Experts of a small language model: a variant of Muon for the experts.
Below are experts of layer 2 (counted from 0) of a mixture-of-experts language model. Rows are named router (the router's row for the expert), up (a neuron's input weights, with its number), down (a neuron's output weights, with its number) and show model dimensions 0-191. Each number is 128 + 32 x the weight over its row's rms, rounded and kept within 0 to 255. Numbers have three digits each.
Before each expert's rows: a language model's description of what the expert responds to. This comes from a sample of Wikipedia text that the model never trained on.

# expert 34
Final pieces completing a word, mainly -e, -or, -ed, -ate: Europ-e, Profess-or, temp-or-arily, confirm-ed, earmark-ed.
router:173084181059158156129135163142105126148143132123190088093190130138109147098076186157104116104134107124183110144157141145086148207140073186139178164151101078161137143120143147131152090135120168180169128088113130117153114125160097178141126167030127149116105146128155121118119136146119138141157098105125105131121106097125155122133159153093055110081084160177150108135164094152122083142150117136133143113164111171075176169139177190132117134141117138166127134175065134132119112110166143092081146078072058169139064104090144148129135053171101113119099129077083113098156132091092078149
up0:125069113118149180078120162091120088135154179112121128173101093178131184125106137148124109083104166165119149082137213126083105131125154078158123119105119060160117141178192072094114124148106140126149116134128084121099093113084098171122161187098140174132103084147094115181130108099153088138177150172150072185120092051125110104133090139122137130107121127152093175193108128141111136191168109132163126128173211091119153167192167121074126141127141086165132116130105115117172073156118137102110181156084130134134073129126086138123144139082186124145177127149066137101078099150126117108
down0:131196091151119121156130123101089154142148038136118149095097148118163147083115070110131192145135090144113130139080114133110130140148109126133114095063135150121108143064128189125122150161149130167142162137181136155115141155103075110106133106150180100126105141159158133153143136150083150119098137139101186107193167159133102093138131162149171108147071168155153109158095159109085120185116150119069127160138097191124138087070173119169154133147143174136069138122101175093071100162081179124171118102126153133117134153143000162128087099066068142062153101101155152114147122124148115093
up1:098161157062152189123144156112126053154155083091073118114181099128133152157076118175127106081098189137195076153105112075163166139187045085098161084149111133114103127171123094108108140152107126172106100133128085120106095110134126159140135114182154140140072121155167150178134103151148141182113187137111128110160092119149165132152127105129130081105148095169081113113108102123100087134164109158158130083109021125165122098068159174162156093151166105159121149145151061171123149118162090153179149120141057171153143152145105091111167142108147112141106167107148120118085140090148137126
down1:075125117157139089115132160163170119118148091146119120150164134146113103062123102101117107137105113142068133104105085113194168100112156171087129108097190067139112163162159081118078078155183112148182121099124206126121175152107136143110171122097169133122135061108119149113072190163101146145119110127132129141157127169209149097116124134138157185096102144089122147113185098048112135134174050130149107129116180061153131124183188172121156096150159100124126130086114109200128108152166112075126122051114124096129109119117118115135134132119176094175077164137162157136139094096099171129
up2:125191150188097130104156094108109093136196133088172120146133143099143124095219117109154169131140116126103149101127146062120129163103117150120099089125066158111175175082085121087125127106122127079121133149145097084107162145134097150097137083108078125172099104208102143131168142091191166195141153131040173156175190044115149124118126172149104100123126093152165118134213111111132117196100155147151126133139124153137158135116163122115118143087087103119146111087105051143096179130156135083116137159137096167141124134132078126164112107111153203134109093111090109163173146142128151095
down2:183095129140144128113101149124137219115152166165127115085177126165119185166129172144030106145157129125127083162142172089092104079139157131104149146077162112151114138125170104153151079186124181114103092128173138086163101132149157111138087146125054071128141163146170144117115139174127135151149157144118086150086129115122127137159139128044131122122111111090153120194123184100125066078133105099064136098150109158137080104157112112149080081121102104072083141131188112084080113173102101149157171154119109119155150166156122122150149151090090101147154119138146153185130143112174093042
up3:150126131121155111159195124169135105123168102188150059092171119167096195105084106088078158092138113088156088085148123152146136137166184154110109112100170146118121186121095101130169176148192101079129198156115180145167110144149123157135151134110061131137120124130115133139124183144169097099105081096162082161107157123081147131152088136114112090056149072082157110104130096078140120133143115153114146171138151124182154138100178089134134157140092119114074127127060141144137157146148127073114151162115145107117124161101160158158149139046116120179098112140175091112184095086079082195
down3:080101121143195138134167118105135146105143189111206151142120125039101048104177092120116134136179112158067197136093193109104114113118111113114134135174116108156104121112174168125169115103125143172175101079128093187123047136115164101123124112158220069130091161182168120081079119148115120079120155178116171147130103184132089108135178114160109122145111160141199116137119104156126103106135165152149117126093099110095115150098141099089182099160132103128131123085133125110137157125101169155126116109081077098136156110144126165177114116117070116106180151130076087129144145151177124091
up4:184099089106128107091082124146152101151148120102076126164084134170193089151117113123130163124175036108121084114122120159162183156166093119171089114188093123114125149130092106109163101118175109165082159112107137146136147097116142147102143117112074111167153125078163103180164153195131186134157066134070105141143103096104103160149117147150105086192127155159190110074110121072076129177139110095122168116121125169111193153071240135159142108109137087112151161148069157132140123129127135141147132134079067120150138111166135120116171114140128171134100109097116165068129182107115120133
down4:135180133154132104120202112110115147103146154134194106114118101087138138142152084127135171095118142090132147150121164125077124065146133119066186114126183115193131079127120147178156101159074155091145135085128179155117063185076095132156072158128160097105157143139141174154097111153162081170182141134159152140121150175164147087148119104087161165070080147108127119162145115160154094117130108122128090094071131112135106128065097150143139076152124229124135056096119185144144089174077074137078118078152105107179128067107125102136145142158128111117102138174145099166151113134137083123
up5:110091155139201161188090092064132172130153129113116090153122118059156225048161112127086136092162120151139116153179138084142134210134085128136104122154125071148158140112130115141099112137119121135177130108148133104108088152149086151188155197178152161137115106147129109095137083094108092127087147136146107132117111108133157132143153147113142115082104120159116134110120111198109131107121119142116138173157174148146142198148147152119147081037090126094087144123063179191124135164140126095147165109104073135133177108117106098146180158154100108101166096124126113077188178083110141070
down5:176112087104086154076170090149121121124130105099136022159177124149180125142102144122089083110136067101172072124117159157128123078135091133102138138135102200138173158117140145078085174185138045122092142164172140125088118124120168174129168063145103102125119073166150143123123108135060150103110061148144130134142132159096145118122102148138146131129146134198008101133128196172167136149205145084076146093109110118135162135098152138158114101129142140144169101093132133115133132127136175128141104143071153148102060118149179141147121087128161144118172132151113147151088134142161135124
up6:144168157195155106101126126142139105123116168107160141121192111146096174127093096100161088080099101153126196064106058131155130106116184134141094154173124060090198112113142171068117086093049117143106104115132143078180142120133101190092128148128126070133120086133148101122094130142124187110128126112100091115165150100127146135097147169153121106114142163142131131136131165107154091126076141140189130170094065139115165157196083142173117124159128132106160118124104151164124157134131119163148109078117139153073067138107168170140164152203181091096092132107090079090116142059074118128
down6:125125062135089123132223107138074090105165052150123108069119111228083117138167145124081184118155087150177137140111112085144055153145102126149123104168157108105172171173122136139088104124133141113128119150158115151084149151126123100170126154115151208098136104108066138160102122120195106132130125163105136110100102129136131151125128076166142103151162125159139107126105118160069118106146129185133163192157097112121143102147155129163100164107139080135166125102149098094139071142156152179116100170105118110115122094193094095144076038093137092087117183113114107187150159142166170134
up7:213124132177100109054119158135040086130118106138131176134163098134118121156125140152115140124108101104178142130112099078169143169105169119131150156113079099160137068078104099147120017136129169115140100155169130129166095158124130112137158191152148108117165112157155117125139114147086146126139067098070147121117096104167085081138124125074108122086110155174128114155162087131122137162110080159112151178131138154127161161178103171148146078081152103137126163124088108135081118125112154200180156102101096125173131115095076186163139076096097160158117113080178125113216161153115140119
down7:139090150139177144135141108158085145087153138112097153130086135138161093093223130145144085107175177080114104129121093112137124139128136150126118092089142100109082177201141179119107180100146123113131204083157103078084165092099154135146129066191118146130083117152089100154151178100152156081088209177148107159140100143112131141151109103155165174159167090121096138157075138067101057177105114121105128106136101124169095096109143143131095132146113156126118087135186156134170103120152116131099145218186115133136131114139114148090108114080134075102140148194074092169092096152135113151
up8:118122220104150108086132089127152098109107089128086112083161168129145159112118110140148080154116177150174130117170192162146104133136089135133160067106100120138116075147084141167126135150128147130119141171094121085148079131170097104114125132082102180074094070122101121146096161104133149103194137109140128132111100214067137089134109195084070177109161084164107138100138173103127121135105155157188117136170133154106130098094147179113142111122135148173127130159141097120119195098058163094148101108141100124152164129101229123141135099134052115083129128147117176086115123154192080104
down8:095203161153143191169141155161160122132207121171120098153095134095064137177078094133125155137067139124124089144111119061135122103128220132121096102122115054040135145131119115141161135136146115104120112143063124100143145170101160128169127154125146149098111154200143155176131084103122109127102115136146126142169153068134120190068094122121164136097083175130170147099122134118120096081119101100135111112164186144204129103109116106139149129100124105142100138102114095140149076138178167157088122097127203140080116057132154114167110162177141152101143095095156120127144147166105100056
up9:103127080152128066142098145141153112074156117095148092136096099126155141155120147120134091127128125125169107154165162158126088162084163155118125161081160104230132100147145083169088105096079142139140122118053151129142127140101099228108126167112185142088130097129134141127151134171071187162128109130126095080147050116083118114184157144155104176125154146137077102154058154140111169131157121154047144123191051122132163130071139079104160117165093088173149144160131158123164115056159151139126107163093177158175136148097129186141123109112119168107123137120171120138115150106108095124
down9:117139117069162147144097144150155123052076145178213119111116159072128163116089150096121139112133106132126096137124193101121147133101131186103135150164118139078129103135109131160108077185115194111141123142115137106099140152057136062156170174098108084142115106127081068106095214128137109114124195152144199128139152109139161118109177140150150062098110224101184151147100156172134140127140105142146062165088152119147102151147127085119138189081139170164114109096131136125110118167097112096129123116171111094152146174107158113143100103136087090127132111069148117148061132129112192107
up10:120117118047137126160118157086146131151170144132137113106153090116133198110146053125158082127121157082104171161140110157137146158054212154105150135129095145156106153104113108104063143127149125151068210143146128134087155168118095126121118117117133129171078063166183140109111186137185137105200136162151179138122093116137154122079159105101083138066130124067126094135155142139154172143172117140160055115142168193145106144170081080108161127124139166139123056131189141103120103179109135167149146078181124076132131120146117129107124085153102093081119085089123131163132128111096117134
down10:126142169157097113119147073098129101134102129120085125168145134162141149151092203081133162174119121114126093147086120108120061109191090094139061089110101148107125152093092145155143125141097172138141045130123106181114063093181127097156140133136089129127169164081159122092193123072132131167110132083124128133147148148157088171118150186117192098142100073137120102145124139098185108119083120104144124120113165150075169182088101190109106122093181121159087169123078173118112091051164109137107122138098162123097155173199187132117107181118154125133096166119152164127105179149129176142
up11:135112156102136125165140135143108134129115085113105108147051163143116149128115117134086089142094079143164134102100137151086161160151143124097088092157139137121065172110120137140182079036154183185170125116072071105126192112183102132129128121125205139157123140072105103145102152133119125114160130073161045103141129099159091097173135140080147126111121139090136124143169157130169141100100109211113173126146097167167131144030072125128154091068149165144113130183129104203088165131130133157124099114142140187070144106164147146099147192150163156153103127133113097082114116110142125159
down11:147104142086122108143079196169168091107113113171153099138074177047140096133126133123101150116151100174156160141142179082103105080149083128108135175125166203151065089110203142166132133147120109127081112083123165189112077135152146149135142098109018135065170171092133178079086098136128150173088123102083127157080159114161188163122144148098134206138104068140119098130139167158116175165127145097116120126123145136167138083136153120148103140123123114152119118131145096113142112070113193045142093125106125149133118118091181119132126149110151164126150093130114110140105137112188141121
up12:095129168103149136103114139132110176058094097166132144119166122073091124147199154116144162106137072071180116129090098116154210200118103114194091178145092129096097129094123159094105097152131165136112171090169180131105146119170070118147162188079158099123110115112174137104076090118104127079116064093119132177078116093120107081206128140162121134092099206120113103164147150144102109115150074122126149133148130152118155174113218138182149118161136161166130100111165168125122112124155141102111136180144108184109133137146082109163138145073167134092126125124130082122112102111079156133
down12:135111067149192132160106160100134103133116157103130145134080106117131168095169068161130096150109156132119131183155114142161131084147095142135099123126088152155133135097163131045155122168148179178133136156073166111138089082225141182124059156173136180163083169126114138154098103108071109168110175176112180116164173184092153092103084133136131098093136091086112129075104144100155130108084133107157166098197110107115125061108133195102083056138107139119072152124089105138133098112104122121100143152137126167157138096109146115167093134117115158103135122188106114195118154142102108178
up13:157184096200114164101126113183082092102111114135145097089128111109096131126133114119166099093112151114145076081155113180167151160117118122141141110082089112123138143065108132153129126202127152132135018108188166133113115143160102153154098101161129092143127112133112106145139120126093140180109111132156060114135159174170105155121131160133153042105104157131155146054159222156120092107118165146153126151121127123113067139121115100165142113111140176157144115160068119070104105112168119067121140110172119142152134157138151089159190132153097185110193138083102089129095142162132107032
down13:146067186054127142127138151099151095188120178145064126059134120155167148128144098143116165147110112164116139154082119178164166160157100082137160172176129136053141140078092132102158108140161111184104181144160109130160139129141162091117131107064121087123112162109193124106161134126156089195143186143106180175144066097093124137093150100092143144106105142091150154175124059116145157112107134152133159095078084060147127103121123173127113159083104101106138123113130153101133083150128171168156087161120101158102153152143149160146060094087160121143121094095123171117124081087106183075
up14:116128133132143138132109122087075099113110147089156058111149118098118105116123206115146130108183136145125118143173186098078075136166057128164134103129149115127122126152121212201113095115130152150115104081142139189126128119156152087140172150156192111095156071107157130110152181152111099100174172112082201138125093077116159147141121125106150106112191120139097100180140175134144120140155118123101129102119117140079096139071166124170137102117090110069106145138064100114111165125212169135120179129156098150111107137156095167151184098124132184142129095083060136147159145093146038106
down14:151175099132147138154147101123128178137144191139113165133076126187055135136110128137081168184081123108143143155091117149150098115105169122131080167069099148077153151091119104175133123102102158110147180107128127111132139141120118113091090123126098109113075186135160142163118101127104164182133134214143095104087138164079063094116139176186125158130126130093172104129126153180153134096077184103075118162169098109086152112177145145132078188133148021179129132140077123143124109176115127174121153149116125069102146129047144140148115155125127111139126163113069141117076140116174070131
up15:152080123122185107077127140128105154166119144081106127114188075151142116122116097186161148137152133104147095127136175101142110146126082083092147151130099136103117138138122130084138099148124143093161131109118159149169119140140142151105132120101123145115205109133094129119077090125125140075154141112081115170122114106220193166148121179096094110145120128158128212122134139152128126126099095072177120143072169048080201102151125142073204107086164093185116125115053095155163154124112095093149116089078081118162170097124176126146128142142150125149137148103158116171185155087138043077
down15:136184072189145131169131129137152097100095094148208134169132103104134145145152154104092088124088103111139118087151078137173103069143137121167172079135141117145128146109115131156135105169193163160106126122101100136113110140080138112162128111151154125164098117165149099126115148140100057101094146126156181150142129227142220153086064104131139125158168102126139137186180167125118141149139101117065055125179081117083134160144090121102143111130158078142059175133145081068104091158124135101179097180161155101118173112138117125114156107138131063076111122158145155131089144110094126068
up16:132121113127181191139141138075123172147141098135126158116059132144110109101148131138150144169088110127117129121126076151092149171155059128139165160149150106120137147075119123151200146107112132182172130083121091064148082100119108147184122127112138113103110099164113075178152123153118117146112131165064127106153241129201144122069153127134098152113145132219120100129114178081164063099088132152086148126091166157164104160108117091082162105100163191139107116079156086088169160092151137097175092132176097135096142110093090095140165157070125122188126154112089122152101131128138135153
down16:148146153114122144110149145145082102227078155167098076112107128104108129068172111158094149038119121132096146109141162172132134118152128123105136076129099153145154145111122116171129138179100182096116094170153156163117145178204128185128107103086093184107148156123123172147154079169064178109105115089142126117084135138089142167147120118082112118126133154136070109154164118087131096138159171121179111124163067124111120167127101194127063123112154072158148113097106124124102114128134138157078140084168129110151155135175107170180099159125135143054167098195144098065089088103159087142
up17:180147047091088143144161126124139126127111113091143051119088117057130122072130095120092157134138072187114130156138122178113077141090114056236159145117108144164112163051104156170102132124131120149154103103116149097136156132163146164129096103082157142095124136123110204181178122113120065132168119134102190110139130097090126140134133166164156168143111151103113103180149122160175122140155110111143092103160132083107142058098168122136159090114120139118113163163197118110133110143215153098125166089132110119096137146092127120130143139108153091058151159119141095172155167130063098146
down17:076111117116130106110119040108118143142107088135116069139121126160124110133098173062136079091142186141140133097106157141100156140195071147075108131154135074073123159176091153161125127164165112130156182104131103155114199133075120135126109103129146145135080067177100066123138139184129155114077099103139129165120073188138136140126108128127099086202150215082143177111103117095120135139151165163099115096134126156133149137117140091108109193126146122123154103087172095121153137133112067146086128117118173137183133101128112214109144159099103200135172140106131114106156114146172147202
up18:092146097141174104115182188141194082176141143115180078124106155162130128146115058092081095104145149173140096092127139150118163181182159111155164187185116077153110144112153116058136075116142115152089119153112148094155108115204156167061098134137108115138146126093091156101116165153078117118081111132119120130138139111134147138109118149090165108118096161099096113158145164153086092130121144118125090158055103190081137183116125129144059120097132191118095138122199122147119161105102157164146131092109023103153101135134137143107172066142168111117113141106096083142168142184102141118
down18:133157135090143118140125109165111104094088178125117174167156070095103151104129178065182097122111096106092191167126117145161120166090127138053108143119149141081139141123112118170117132154128146133152129125168117168175106139081094122170095136081156112138069127111131137136141144137192062086142156093129117156076136174129159122151119134160070161169139141184107092150128044146130165069157137136084115087163186160090130108170127105171188133116132115164094124106101166073139175162118078187151178150098123115068117119141124141086151148109075056094134148148193153109128139087109059160
up19:141124146109200109132136206136114178072138125175103142146108111159110067116083154177132091121148111155107128178091139184118109159029161131140146122133099140137125136099154088125127110130134162034120121111131053135138112078151094121086101104118129120204128136149084122141115179103069159100167115084134141148176106172139195132155129156107104100109111142119115131163110152101144114111160080116148194143166098121149125127158149076095102100060152155127147127130165168194089101130101184191149090174172150120153103127224117151142105138110143116094136124125069152126165080091142172107
down19:132139095131115144122111109118124122227193201141175102065096128141113088082112120118122072090121184115118150112142151133155108109143131132151141151079122114077122106144132053150128124124140122172117178142104098061145147110077152137108130181112124111164157120130112145144154128176104136089026103110076084106089129170184073096135141112101124095072101108107086167101112139135138144096117120076138076124110157177154138176142119196177121204158084082122147139111089074148144112114150131113102137156131137120135124125193155172095118130135168174152143148224164103111145194151147131164
up20:143145122158139133203132135074140167102142091112098162093156138072048088120091141193171127117187172099087137132134098163155167124208144168082155157131115111150106054148146118135097134117125134097146132161153098134151073150132117113159119136158099157115102078182127158078093118097162147117125093159127138156106201139157089121137123118162152083156153144137148100087101161127129108093101185183065152116174160158080162123130156097128130124138102089160100124124147161136120110151131057130099116158123097107121152107151097222138127127130034036108116140100158130214102095127141139122
down20:134139104135136131099070128139170098128113105100166083094091156153169116114128124069118114154188162104168125076180073163163154161139138067107096096071110134115099118135149162069097117136141151176109185061180208153089128123132209120088170116135085128164083138109143122127121171127094107122176145104121137097156120104138167187174131163095093112097109097111078106147109123142122172130077120151103137165087138079145076105114100189149128143157128129054130174134142194147127172169107113138103153113083059171100166087125168134138153122134142142154169130069209089104135131122159121148
up21:101146204108173177153105201125086152152166137124131091176190095078102065115151140168117118160098203119189073129099112179086118124095128083185090142110124093178126125126120148124158123109103109088094156166099136144114179047130132096181117150148093089144115083116168157112149116091178117144113125080139101141147166145122148175126126139075149189084145150200107124126157117130149094174134107110074156178112125103110117121104101074130116110111151080068129142079122200153099164136166158131076111123131155171143120172169156157105064102153119123097172157128080123100082136133132107131
down21:133066162093106130075137110090144090126122144151153147148137176111136084097122084141141130154211096160102138164167091098102116104126139146129105141097193198118132163168124167169141152116133188164153126137196140151140102229078096142128129150141185122183131117122102133107118116132113119134128062140160111134161105212109114147109071058145132038179100104117164117118117093204078165121142131127129091031154144095143129182145137137148051135122119103116080069129153129121131086105130161145127113130168136089090120071142123109100151114128128096154113113094144153094110153104175166130
up22:165150149164106126199107197109099149075157094144157106137113100082127158113101111159110112130142182140155082118186108116157180159138145096113071145142123144112142140091047138193134081095097160096133108113150119113060130176130127122162119175136166049123100047100147133077100125146148147094142137060156160122112111120154102125142123101118163134044093172130115129072105116170151175143128048131114099102124177189147124137202160156067111134122114088134122132186102145091205112123178107108111146129135119092091185151139107130119122135156170065181122155105108125131113130157116145137
down22:145066110145154151077173152139074165165144080116127168106179124179119084074116097149145144091140133140116078059163176090087075126175116137130083132130175150219157110108147115109114173110097198125128101136150135213147106157174078147131105146123127136073131119221106120177097111153102127128160132129166172153095112102118091156161159105125106102165089154076125112155159135118109117142071124136131109142190067098085125132146106156163144072109129107135126121079181193101104128139145129141119146163104166135136092141116112103124123078122131202072142086148095136160174085096090115159
up23:135151078088122162154132066116145190091174102102150078096144125072143157151119147101126102130133087123122140067094099133104072118092169189123172139131127130074087125157103212095117118114133121160125152121132132152149153149097109158090145102120161155024099160152109054154091176167129146172124167104137101126112160110141131149118115125109134150110113131077136158118157110081117161149142122137117095122128139121170152147164145179053115154106178138166131125225099128173040119140159136105079087126175154093114163103159219147146131122128166117066074143117116104116141195156169118134
down23:111138166132102115105088131170128131110151128110100196135087134083129116139178148054181113123166113098171122195095163147143115164158115109121109079162094125170131149109125185108123124090122154145108097153099143126129106043147108114108127133116130118186114100105134155138126128115164160132191104138128210133120138112136102030171144196194094096129159080162057096100155081162107085080018136111158092101138111120107101125107061121149163128061106131113159113132100156149186120132149136130126179183146148132111140186143106124108135126154105120186141083177088148178131108158114141153
up24:113171169158130093173048125126136127141160158104116116121178165146131147159122163121104152200188140150182106144122092168109059154181103092110154136159121100077130197113081144149113078080119123096183134187191150110150141120095183107138128057097142095143109111154125114144128068126145167114105126131127096167114081119067148160119127119133112094137162137133112067116193140114104184077169115181095117107114144126101133186157174168134176096110094094160102086113173133099075146084121148118135119108099099049194071115122178165111110137081130153090086131112117145105150158087120139119
down24:135095185133159102084126109140137139114121146060171154130146120105066144074113134079159115148104103155137134171170136132162123152169179106126133115112185075182199128128080097114133212186037140132065100140104122097134096124133192155096129129164171134139123107179108125150146142072116108124099084124073081172060146106151152094099119098138101117130066147150147160163084130166101118144109088117080163197116173131127111087104109139162072173137152165098134186128048105152152142181118072140159118140102153134098160124091104119179172088130157129141142136145170118122149088141103147131
up25:194117141090122108170105103085143078140144033121152063118165084137115161129151135123074116119158117140136091139156083124088099128123152148116127070178109123170095086141096112096086109154125142129169121173169113078147133129145130083132115178189103149077087171129124123128107167115120168165208091078171157114114192082127156096135144076156113114136153080091113104161142201139157159151127124181188131173113110171078129165175135122168164129161174078120150093170039110155172112137159059116119134119110078113155088103106115107142150113168105085147152100133161138110117101130136080120
down25:137174086129087121130171148152107136086059158130148179162079113134113079099144072150170130114144143123147131076113107164138171122123144124155081181147072101092107137116134107177132111118079145163152208104052202133131150152109080098191107123127163149122115102162120113092134147108143100086102200177100071045186097120129098157093152142146114141153155124126099121127159094084102179162128166168165155145125175094155128146060167188130153133068079090188116149055128126110093117083111128138103117147181149131112166118118107131102127163126152120147140106107152138094193158118112141080
up26:110155118137140121180095131106097078150112138133083136180135124123133150121121116073082087128138092133100162150144113128146118168107112106111173116112075107123123182142131161164132157154136179062106113147111171132188150112144101137151088120105154168090064100100196166076085134155078103130144074130105172133086118086123053065115138155183134117040114150190166175088094165147214104106129097162174133091111146115112138123143105121093103177144141133125137102145143091118114124178064137099157145151135126186112166133123154155119079073179154201098083170142094132111190148163160167134
down26:121132108150103083148075152130136128138122169146193092139114095219131113110122085129127057171095114087160144042136149181134110099141130150170123133147099142070101151108116145103151177133151117074169128109139048167212088142175078132149127146082131085165116057071123099129197182155096112115132185129125124094143097108108132120118117127131100148132141143097143122106187080119132164137099175197136114132090106128131116120200151139093150055133093153149124100157133123180119132071163099169175131122161101138118131111152115121162122130105214157181151151106116103079112134153083126103
up27:158105069180136121069143149152128132148147137108134156102093135118097053149095133115115089131184153154177110152151133121151100196112130199131072119132125100115112111128165132089152130158077213110115138152094093097165102153075091059083150144124155091122172159141158110185124175129111057144081084123120098129108151139158144181203118151099162096134117098106143073114150111155105112166142123159154142098215149115076162137130149087138128072105176116152135151144062144117130139114121136153132134138139102207163135111095114143190066064191154128137111138116135153192152119087131103098
down27:108144163097084133163150106110096130171114178168070118165166149132215152128173132165112164134082091077111127136132114127157130096085171098174194098132126134128102126107146116109109126145129090146127130146115121088077170099106158107159071144083148117179101159079060086128160106093175158079141144122086121105138085147057184115117129141159155141082112160122125079191123162148164120168151132155144098100120129144172072122135106208129137148123135172137064121152178150110137130147126116159141172110092163045102149081115140178022100104129088145078156143157154104084110147152159132116
up28:101064123138160134141135149180113135056174137140087158143129225208090173116106071162119124055086125088171100133108122135058116091064154162117148151103149139170182115105111147197140068108147092168084082067096104125118100206092128134115111155115107154073109164127167131171148149114130132108142161135105116140066148151166150137149146132117158074091140135104105122095131101095119145140166078190148096103116117065095124100152143100127121074154165143105135188107096139135135110158112147120161132146165054160148116120175100147130165155131099127130117115148123127203101174135107088143
down28:119176131163132147158124058098132057103148095086170191046151131160109087078097130073162169185135107161094085169105130123163146097189108164151137188125099133097075134126098108157136167148148212072095107131132089166154157152130105169126101106107088113130120127129118120126102152165127097089082119090133121120179126097117067149153123167148136157141128141073172092109098131169104156069137091159164158141143127157095118084104136157169146142161128132135171186184122066145090114145112107107111073093125194088132155109136124124094111129133153129090176161084086167171101195127176118122
up29:178092159162185105146190101142055160149130099139172053156144168155136165134164081173149119134108147171081145111106146155100175146105113120123148179111110099140097136176170079190110071162144163127155111175117146074125117111106117097159086138085128145085091139132078133148130185133178073130127136150103190083098044139085111071135095130115080095171112139106122179056139112151083073164162150129180136158160085120097116149156129166104152160112087098170148104157131114095151077118125175150094152141145141144119101081112146137146165138129153044121093145117087131093140139116113110088
down29:080112095119103183098137151136158131084137179099131122114134123095119135158104131159068079178104132095174132094117109112117166099084105167157103108113126120089138099121134148164174152105056121141131153140144115118127139152100140157122159119140103072150115118168134167160106093073111163122103108171099153157141173162055098184110089141184168157104126126161148090084111185185147096085008090166072157111181170118140158104129132110077105075162127120153132095085153161176159114088193210123119101093149085138120138178128102120098125165147161145115175142134117165158165094088181123117
up30:135145145093134120206118109190096093145156121074190123114121141109146154158193150109126158102131088177163168167090079167083126157129174167125162152126120122132127158103109157117101188068180093150125115050109145130080101099159121159134154099109111141158136128147134128153116084091166120123083115080135126165170093072125145076127115132144190098118090091116157161116148127087125131071090169136115155171173112139066128151070130154112141119060142117090105149125171092122054076121080150115117188165106138065143102173150192126209167092148107075151143130102095152149140149149116108155
down30:156097134145140129049113110113167176160130108149069126104165147176136128093059124142110087119131086154099084157066216142097068127101113138093092134152154168116153158170144132175119102169163144112088131100147136134107128066092133062138122180142117140056194121144107112145152114082133111143125144136103067123171116111144083148162113184127078101148123199171106103103151127146093137164142102146142116086144176095147102119145183127175169167123117043160146136167148129082196105124151063089128101093141121168145084124090148167125134136105121111094167074125145176173121115178118121169
up31:115143135151084157115078143126199111148142147090159128123157163077094129129145083118123113119119123100110125137141086217100162157087097140109139162144117138090122050099072097136165084082082148125151148123123144140163124099172149106108089110140071142146123151126133082107115154118076115100191165111101115162103192119161124134096139156215140183077140128034151147168162133114174175153065147157109120114125101183145123171176117158156159161110167151112092118145123091132106077138119144153152120102111167073159098146087183181089140114119098103187106176033124104120108121116130080108
down31:157116115128173175052100154159113121105111062131132062150130130106132114119120136151092164141126123182141156117138160116219160143148179132117152058117109101155161141114154132189116111116186076114175123162150106125163127094139083121140156101130147080058112132131129052072129112154174139135064136114182101099130097123166078097147134200133123101145137073139097121144112139107087133127180165084183152063098153106156185107092105123047133120144105173139130097113100157171138109097115127131124105152119218139127187116128114078133092111133127169118124177157178165169088085106157146108
up32:083125140067117116110125132084119126145177103115059171122154172097143093126090139121110163159131190129106118125183156197133139184144124079131163112182136174151104111161125118166193069122070062177167150153174126136132084095128103142132132152112078150182154101156101121173142160206117097100164133089129099096117127131114120124168125117150117121071218071187112139183169125159160135143134108145172130075109121123124184099059174126097133077131117111159105067165111126103107193151120087142132130086129119129144103136135108104106060111172150114068063104137107093114130105135112119102
down32:171160125186097158122112159164132174099137087147076095159186076138165153097081157108090104102125079091144150108082120149112207142087127140046115113145133051114117168079135127118116168142148103115142121161156086183189163117142091098119126137120117078146156150137164115094147121112145150062106102087137133107125162081117141116125073111140158094174116132131114089097141135131098133112096161140136132181149146122221078094120155127143068107109169119131091149125089122138118140103117164182125156125207114099131044138110102168141210097160100153156141119170192120196114096149164102133
up33:143120148054089103207174113138147085124136084139147162103106111128131164119074120102120210116164130153131090114141106133129111121131206116176148124162131086106111124107195084110129105218106140112121137169138178168129170142147123113172118132137121147137060123060093106119105137118093123138167113140168108150119178183176139092072094172109120132144129156148176135124192082127160117111162118164111081142100161144095121208080123138114106100109117113155104084143115150166109076150107068130152080100185076179071151112073154156118140135078132110116101111158174119054114078145129129105
down33:137133086173139089068136103126136197093115093124173140062154104184136096172153078158177127209081097118162160207186101138175141105093079157089138172128129143164197094085166164159154142123088112143139099152122085112129116114114158129166097099103147127078146129163138156151042150106121141154109132146153136118096152158083066131105125112142133037117123101139068094098147217140054110095136119100124144067154159156162130123132102113114145202130145168116115173109120143150148147135090129142091154120187116129104116137102080096136137150113112127127128127126091119179073128143167112118
up34:109201122098150130100167154134105161122188107129103110099136157050152176094182131111112164159093114080109176134128124117113152164150161156118100073148149125047091068073131164102133133171093134078105194107154139116100191097139152101130109080118199110122134116166119115097138116120116127132135091130126089137145100072133134143134114147143124186120128108116100102150113120221098102130102143153102094129207142146119145174146177164144094173149098171082145124130130174181090190111153099150120141145160120179124088092076081119149178092177122056101110168144090119151081087123169150161
down34:090096136154121110130135176154148142154109154139092124192094180200114144131072129151103122137117145094064133080165092112114138164142084146153168167144092146107161181153141130149103073106099163186119153160103156157110070158084122144127053122148148176187125127128138093111082143105168114128124089138103157173119119113114139122124177162127142142157116146112116147190102174088187087104140111057095126157079103168073177079148099025085139078166138115125116173144112133167109086133100177079139174116141163089167137129162146095113074131122106161093126118138167088110150176153073084115
up35:085127160117083115144116149104092121118161088167075132150163136100191136081164152103063133112155133105153049115107148105072201136083126123098187125094103097105151181088152189131088173115149161151170109153136134137092128078103080112131111139097078105138082133142105118048177101085166107119174127114138080092100165101179143139123101189114170121114085136075066109205072147160161138133166115152146162178149167175163096126210138115142129104134165128135118136133072135158158104133091137096098132130158098117142122102107133118134126116119162195122132105106115099159166086132180077156
down35:139155086104108195138128114101208144088127152097159132159116139219088160164116122156121146162112135081108180057082117103173135114165182149147134137180147102124124120160121128129124083130120178098083133159128112118134126174089158188088164095119123090114131081121161108165126127157120061135133154149074103149146159188203108094146112105074100073061132059136176141121168141063124146089113096126117092105129097149182122172092094089056105137084132098169120155187138111132124144146137158141157117113082111176145092144142122154123107134108122048112125100141207164133134135162143142108